config.yaml
n_layer: 8
d_model: 192
n_experts: 128
experts_per_token: 8
d_expert: 32
d_shared_expert: 64
activation: "tanh_gelu"
moe_layers: [1, 2, 3, 4, 5, 6, 7]
router_score: "softmax"
normalize_top_k: false
routed_scale: 4.0
balance_loss: 0.00525
balance_bias: false
router_noise: 0.1
router_cosine_scale: 10.0
shared_expert_gate: true
init_std_router: 0.00938
lr_router: 0.00186
vocab_size: 8192
norm: "rmsnorm"
norm_eps: 1e-05
tie_embeddings: true
optimizer: "muon_variant"
lr: 0.0124
beta1: 0.95
batch_tokens: 65536
seq_len: 1024
train_tokens: 565900000
steps: 8635
dataset: "wikipedia_en"
Below are experts of layer 3 (counted from 0) of a mixture-of-experts language model. Rows are named router (the router's row for the expert) and show model dimensions 0-191. Each number is 128 + 24 x the weight over its row's rms, rounded and kept within 0 to 255. Numbers have three digits each.
Before each expert's rows: "gets" lists some tokens that make up at least twice as much of what it gets as of all text. This comes from a sample of Wikipedia text that the model never trained on. Tokens count by the router's weight.

# expert 28
gets: ",", ".", " |", "–", ":", "th"
router:144118122094186137115111100159145138117140114123094139157115120114111124118118111141162142149127136122153131103080131155136118142141111124100123102125117154140129115139116076132143130117115135158097127121132134123105137133129153133054140098120134142123115113211123155149127107128097089145134122150128156129136127144111167110113126127138149092156153174113126129165122137108108140149114056077134140110162102126140105142097142104144118056166125126169120198137133120125137134137138144116149155136124053098126113120107135111139145125118131160189090119122145118139122123100134058082

# expert 23
gets: " m", " in", "}", " km", " (", " mi"
router:132146139139139092123120102105119156156103083112110132152128142137149158106147126166165135155127151155147118139110143143116063133114132093108121142132169096130118132110155121169133137140136135187129139141124127127116110118151114151068111120090104131137082146079092140086084174139126109172160126153109122106133125166108124131110111110136112105120144106089119160201137119139100104118136096102137115130107125160117115130155117144131136120157128144145068090134090089114120103121109058111141180123136091120120160116119136098136114183145131138162096128106112120106099147114131087135

# expert 38
gets: " |", ";", ":", "\n", " -", " —"
router:113089156152096127118110151115141128107146153109163162179142154117103135162123136093126118149108100115138150132134166102135147108174127103179142172159090143128103096146123134084140140074123119115102164126121093073129121151130071162123119077125107143109138122174096128141160124149162141150153176163179125157118117136118111134136113106112127161127154112108146126122137121126133116135130160156110119133144112090139166189132145140087147123081143113091101151133126146132153147138137177097128134118122095112121135137107129157117095163133116104111111169134102124169147133106166108166

# expert 83
gets: " |", " |\n", ";", "\n", ")\n", " -"
router:104127118141102115106115138102147137136149118123156124145142121123119137134102130115111150128133126125114119116153153102141125164163136104149118136131106126137118139134101080091082169120159106131114121136100129106166124133096137144117152075123099138151147091133110107145129149145169061166167160148147131151136072135107150107126104110134144121108135115109157134152101109129166134170100093096137132127186107151146161148098113126099183090109128139149109171154155128140207181116123126079152150156124103110108095120125145101137073118126117134145068134130119144120163112125178112136

# expert 117
gets: " |", ";", " (", "\n", ":", " –"
router:114117126129088143087090142131187090150162117124160115127137106081117142157114181106109098134107130131138077116145129109160119131178153088168155100136124139150036116137144132167147123141119083100119146129123103130162119120114102127130134113125132153089133125120107113158140143094148090162116119122149175153175104136132103135140101128135100155133153096159149126101108139092142122100077153141083109109151125141114119086094097155129110131107151136112097125115132069153144125146120155107107152104134135123137109139124138128112145153117096117122138143160078150135159097121157102139

# expert 45
gets: "\\", " \\", "c", " a", "b", "t"
router:151135138123158148144104138140128153114146120136074161145101089091105119117116104105131156130135140158161102096107172132131178147153146106131133118128128143110130123154128122120131131135133125163106142137066125101121132114155091127111118114127114106155101111109075130109077142171076109149164117126145106097120089170117137118104121092123181151108139152125119167140150143165142149156156161124123118139105125121139144102135167080177096171163117173150107152129101114146161146117138135105089156154180163108148120155075136100144144104152091142123120144145116099141159157114142153118

# expert 127
gets: "ed", "ated", "ing", "ized", "ted", "ified"
router:105115139125136146140163156131129164138078139115139137150108135180129107057129128141145128108174157116110123110093128146122166075128129136134110164123144110132139143153107107112146163160143143152153139112156102123159162130135145155146137147139149137128156088103161078150142148067140133069096163170161174110166144125117083120137109120149136113147121083119101115078131140110125135163111113155136103121118130143115143150105108149100132108120096101144117090145158092107133149142159143100136135137162162161141119141119126154150083140127109097141120089146111176149115147155176130140

# expert 16
gets: "-", "|", "\n\n", "==", ".\n\n", "==="
router:124119162117142094107132156135162127128121143117175119086189150118146128120132090113089110119120163132158116125101137103114131143131112117147182135129156105132108136179116161141148117140177110102141170131103110122129112101141130106123120126122136131130119145101081177156133171071123166120112145106115167113134084131121126151129101124122098133127090152086177143139146118135137149090109118120114124097086138099079113070107090144109124148141094140117181141096108113172153142130124100114126153129135153133106127148153148157169144088128095170165123115110156171109117111149152137101

# expert 2
gets: ".", ".\n\n", ",", ".\n", ").", " and"
router:115091160108120149094111135108154103164135100113111132139146113064115101143121119148160139133098119133166107160111109145136114095130162141137151145133110141149089133125150148102136131165117105125093087114117099133157127145127184138139165131140136130069154129087133112149125147169095087090069141097139168130173121100124097126140145110157205147118131132185134141134131133134162132092144115129089115098144144121154148137120128123108104135138158155124155159139147139102127178121121115142121170158160144105147125099161139081166104134112130129146155116123135133151108122131168147077

# expert 84
gets: "et", "in", "al", "ar", "ad", "an"
router:132137138098121127134140120126096126190146144162120128164130079131199129119133145104106127105136146128157136162107131147078140126110158143101083140118098179097138089063148106141131118151113119119141118131146098138144146118061145152102074097157109110112145148104102145112135150117138157119159122108078112129134172102112127103084102087111133124150115104110129111137163139129135156105128115129131126139089160150133150101101123155121123132095100120075149130113166131107164101147099144128131116074120139119142092123104126132101116119149116112115149172159146149142147144094089139174

# expert 116
gets: " ", "=", " November", " December", " October", " January"
router:110178107135162055119145137087126132151120103132142153134141139123141118155154128121139132166104146145113155120114140126177124119119106105141172143152122100142175105163168101123125165141144108147120152121118149100104124134183076111103144165132112107158117153154153157122138121069167134162118144147114137124132143117131101144141122124086101123128122172097146136166126138102083108100116128098127105166113122103161094116080162126147138103069139133128154118141122133127121140160103077110131133150088073142106102092177094132104127131144120137148128142150128148109107165107159100134

# expert 95
gets: "o", "ia", "a", "ian", "i", "en"
router:103113112126118148143117117191152110144140159159109101138148151126167147126118156152097136115150144166127188143120118142138107106120124096138107181115114149144111121140113139088100139128099116105139123129156145160189123123099124105147127124143117126185068121139179145174162105145157172105144136117118136132105123133104091118123108148129098146150109125122154081159130141132143125129155110086129128099144142130133120144137165102095081087144079096139128133113134140075158143126134204115132111116093105154143116152121153110159116147128120132074124136119138104147168147108119140175

# expert 110
gets: " |\n", " |", ";", "\n", "0", "%"
router:096105118136105117152092124123171126191137100102149153132158094119119156118123177088121129121133126145127112132148137101160094148140138124157161124125122139079098102082127138131164165116130158177106108143119097101116141113096104138126134125111136157121139126166126167123113123153121120098094128121142147116115148143183119146163135100111137109131092127151097081155143136119132078102115122119130139134132126110111120088148127156118105132097129162103141117140069152108156148128101084124121141112136124146138141150122159109133110150143125090147147166161097129168142097201146056080

# expert 70
gets: "ed", "ing", "es", "s", "e", "ated"
router:086135157097130124145133140140132149133112108125096128070116140119176121117136134137148121103147151133118121133134159120125147104115147078140119152154156121143130125123059101121125137142142156133127157130137095156155160147172095148164091152115097137133109108125154115113210112132130178080142074155112159122132143119119174093135132121145127146111140133141124088093160128155127173145085075133170104100125116144121110133103129148128130129124133124145106153133143075136151105134147148091134141117144160162131092089155126126180083121108144092155117078144093134108121128115107130160

# expert 43
gets: "ic", "est", "ist", "ian", "al", "ical"
router:121125122126147131139074088153114140150131185125135097113143159174113111133143129162103082118124079144142142150145099122191135114105152139154109147131119113070131138142114102114167135122145138123120105140125141138130177116096146127102083094151133118136127087090146137111086101129100124129118125123148137122109147154130171130128093122126080139157104098139170084135119126146140118111136143120152099143119142144123108150122114124136149078155109133122115109126096133067116116132130143174096129081153129137133171134110168159086138164113181118134151093121152138112184081161108131162

# expert 107
gets: "m", "um", "z", "p", "s", "b"
router:154103184147090147157160113131096097120124139152105111165145089092142117135083111128137143147131116104141123125140125167150168144156121122100128122131140108112172103118124113147182105118089114119117108130098100097101136128142110146130089109160110133118139126074116136129069134163090067139154109164160163087142071142078157123103119120137137142122126143110135134125153121113147100158159165132118148137137114142100105086179137126176094173117124150124119147137106054155136112117085140149132127133130134139157104118150127115110142157144105117148132129147130142170141162133100136135

# expert 87
gets: ":", "-", " of", "=", "\n", " Species"
router:135153104141112072107120114100140175110119119122141136126134111164154134118155108117136146194126153136127166152115148112140085117123145107139132159143134128126137118117108150145109127084093121154139123126105133078105101123131080150071114150144113093152137133156126115041129118130124150139175107147085139091119131162087134128138120103081130099120144124117137117187139135115092115110134187129108165140075128128085090108111148125139098117140108116125111092149071145137117115147137105131169161153097116099111106148140169137140093147161147094111134152129131144135125163121113117146

# expert 109
gets: "z", "k", "a", "i", "en", "o"
router:164107152111118194141125112173149123119143162124147114124192134129173149115124103145115128099154115134129115073121141122134143109136139113152100160117137156104154113120150155128140133163121108109130126132108106131132132116133193131157124128105122106182146106096132152207162111098135096155128137151156124147135091126090106111120146095117127142136120141113091088121119113143143119139116165183109110141124125163097144126151142127129125103136120108119145137111085094115125155146086185133104152058104122146141112129091144134094138150156143128178145156118098154162092161124098122148

# expert 74
gets: ".\n\n", "\n", "|", " |\n", ".\n", "."
router:113186078116150128114104142110127153145112080142129124145158106159124066151086102115128133116124123132159108121119145118097121136153127138149141135112145155110147122151140132120131190118138138117099126126096042102153145131126170101151154114116121130102114137145087117155140146152107114123119143082152159144129109067153085095156100112156119168115119128152124141134102127143183144122107137092171150134109124094134092146175127157122128144133105130066093152121103135111131131113114132133113127126115095123120099142131136101134156151138074121122083132136132135159160090143118106073

# expert 27
gets: ".", " of", "°N", "″N", " km", " S"
router:146133143113159105097141145134134144194106112129184139172130103176112129134162177138166111160162129140136141139161103131093083099116143117128150124130100135147124152138139108152158114133142100143122146140100131136111113132150136134063129156095118138146131115123098099110086133179130135116158120157098138107131119185119139137138122129096115130129141144114099120158141121132111111122131067121116159109154123118132116121137098174140114061144147143125136123159094102135102136134124102138141167166086145103099151109177122088172120157165159138140108140097141135108131137062149106089

# expert 24
gets: "-", "|", " -", "ang", "i", "–"
router:102157158112132144102130125135142102114152122121100133082122156104117174128132134178113131128093126108145122125123178079110120139129107113132117139115133126112116112170075124130120102152144128114103138125151090106132171128127117100142135126096105147122083125189118140118170126146136136166096138137161129102135130086142175114154133146146179120119147191123118103153131134140179143164152119076157122083092178129131128143152117109112100157176164142130139181081141122116152153169134141115124125143118114097121125083120107135137137121140137124121131079131095140159130100069143094144

# expert 104
gets: "\n\n", "\n", " =\n\n", " is", ".\n\n", ";"
router:142124136147122099093065134107179107161180135105127106140114128104164090122148075149142123131136185136113092101135130135154090090133128103179168132128159122154104130150150140122100146138113144148099092127191132090148129149118123121147144122162148103138144118138102131113123158126141074132141159124120156157124145138117082126157097129145094132093118147139180170148135124127121159112142152153132113113127169158102140110152128131092156127134153166105126121115102149145086147140126126114054175152115120126103117146095135152154133113100079108126117130119114150150103120092132111117

# expert 50
gets: ",", " (", " |", " and", "\n", " W"
router:175110129118117140129118124128137126128111117144191162130133158141181125117144147092122130136131110138147119119111134155168116135174118138095151085149154126115118108140143165127144146106147155085064142134155116121118112138144146127195117113120119135119158088152103170187161129140128099162102146129165146137132125116138114121119123090158103124131078153133105127106113130109126117086136192185130156110150110117121139160143106133107139097096133142099116177110128103117120152104159204115128122108144114120106150144097125124152140108126125133119078153139108140137181134130151078104

# expert 113
gets: "er", "ions", "ine", "ment", "ation", "ion"
router:099132115121136182191148148138100109129123188128117144150138089129130155125143124121115109098152145101109172119139120107148129108117118150159129155152126167122138158087151105111188109135126130159127108139103145149153136114119174150079134114177128109130175117095179098113150133103130153097130115135153131117129118118116063111145118085141132134141126162106100121183133127157151138111128107125150097171138141141091142116126178109144171111147079102123147083121166102146132114139088104113136118083112130149137132132103145094094110117100139096135159101129107141144135112157131165148

# expert 125
gets: " he", " it", " the", " He", " they", " she"
router:178160143132116116117125128168139121130119128116108126112084081093117149154170131132119127160116143099122125121116116127123122129130163081129102132095156212160161122092112092092120093175113140135144107138102143156145139157138103140147104101129140176103133103142147094137116083159090126103140104097132116130126130126140147115109173089185156131100142183162172135152126125116159112139122139108074121126143118150085146159114155128133137173133135129137149121141126173151113134131134152124106118136137168142133117153104098096113093135123173127169080145113128109113143123172100130116

# expert 54
gets: ":", "\n", " name", "):", "-", " information"
router:081149106125118111093105139105144155125118119119155145133132107152152096133135089137161121146112171152137191155131123089146071087152142109146156130138134132165148120148130119152140139114150115148148138119089149095074125136118040159072122128164109112137156148144148139103112108112160130154171129152098130112156133139109101150184092122107130161114127104117138153180151121105064123072112159131119133151105125136107088114092104160128128096106122140098110093126091128129142098130126099139170138140119124118121125121165123143123120163141124118113143137119112159125094154117147115128

# expert 111
gets: " ", " |", " |\n", " +", " —", "0"
router:119102140123162160136143132114146133213142117148130144130160117114091169130143162117140158136142155123123064107146158132118138178141140096123177121138112133151105098120113143131163143155146152146069144145110095143126094114141118153169117117109132137165125112133111140148115138141149134130088131111151143133132080135202129147170139121115117106164115130138085119160141128109102102130128096137134132126161123088165126109142114141157130137125114158107102116130081121147156164079134109101107123111121123134146099185153132103161108149142120096139120135138154113114168096128179069102

# expert 93
gets: ")", "\"", "}", "%", ")\n", "),"
router:137074185198107171129118096117124112082106128127132122138134154120129098095135126074140101109066157178162129121143144107142138135113146144150177120109141178114097140140120096167143131134183101134126126136109100129111124115132145095128147122128113132105142102105098105153114195124081128124154149133141131107130154147136087140147136099188096129130153132088132108145103139146125100125157138122102081120165176136119144127118118135137146109157137123098142097138131128113100162101097157142097121115175145124133113123130115097148101151133099100141141094156110104116114122119161121099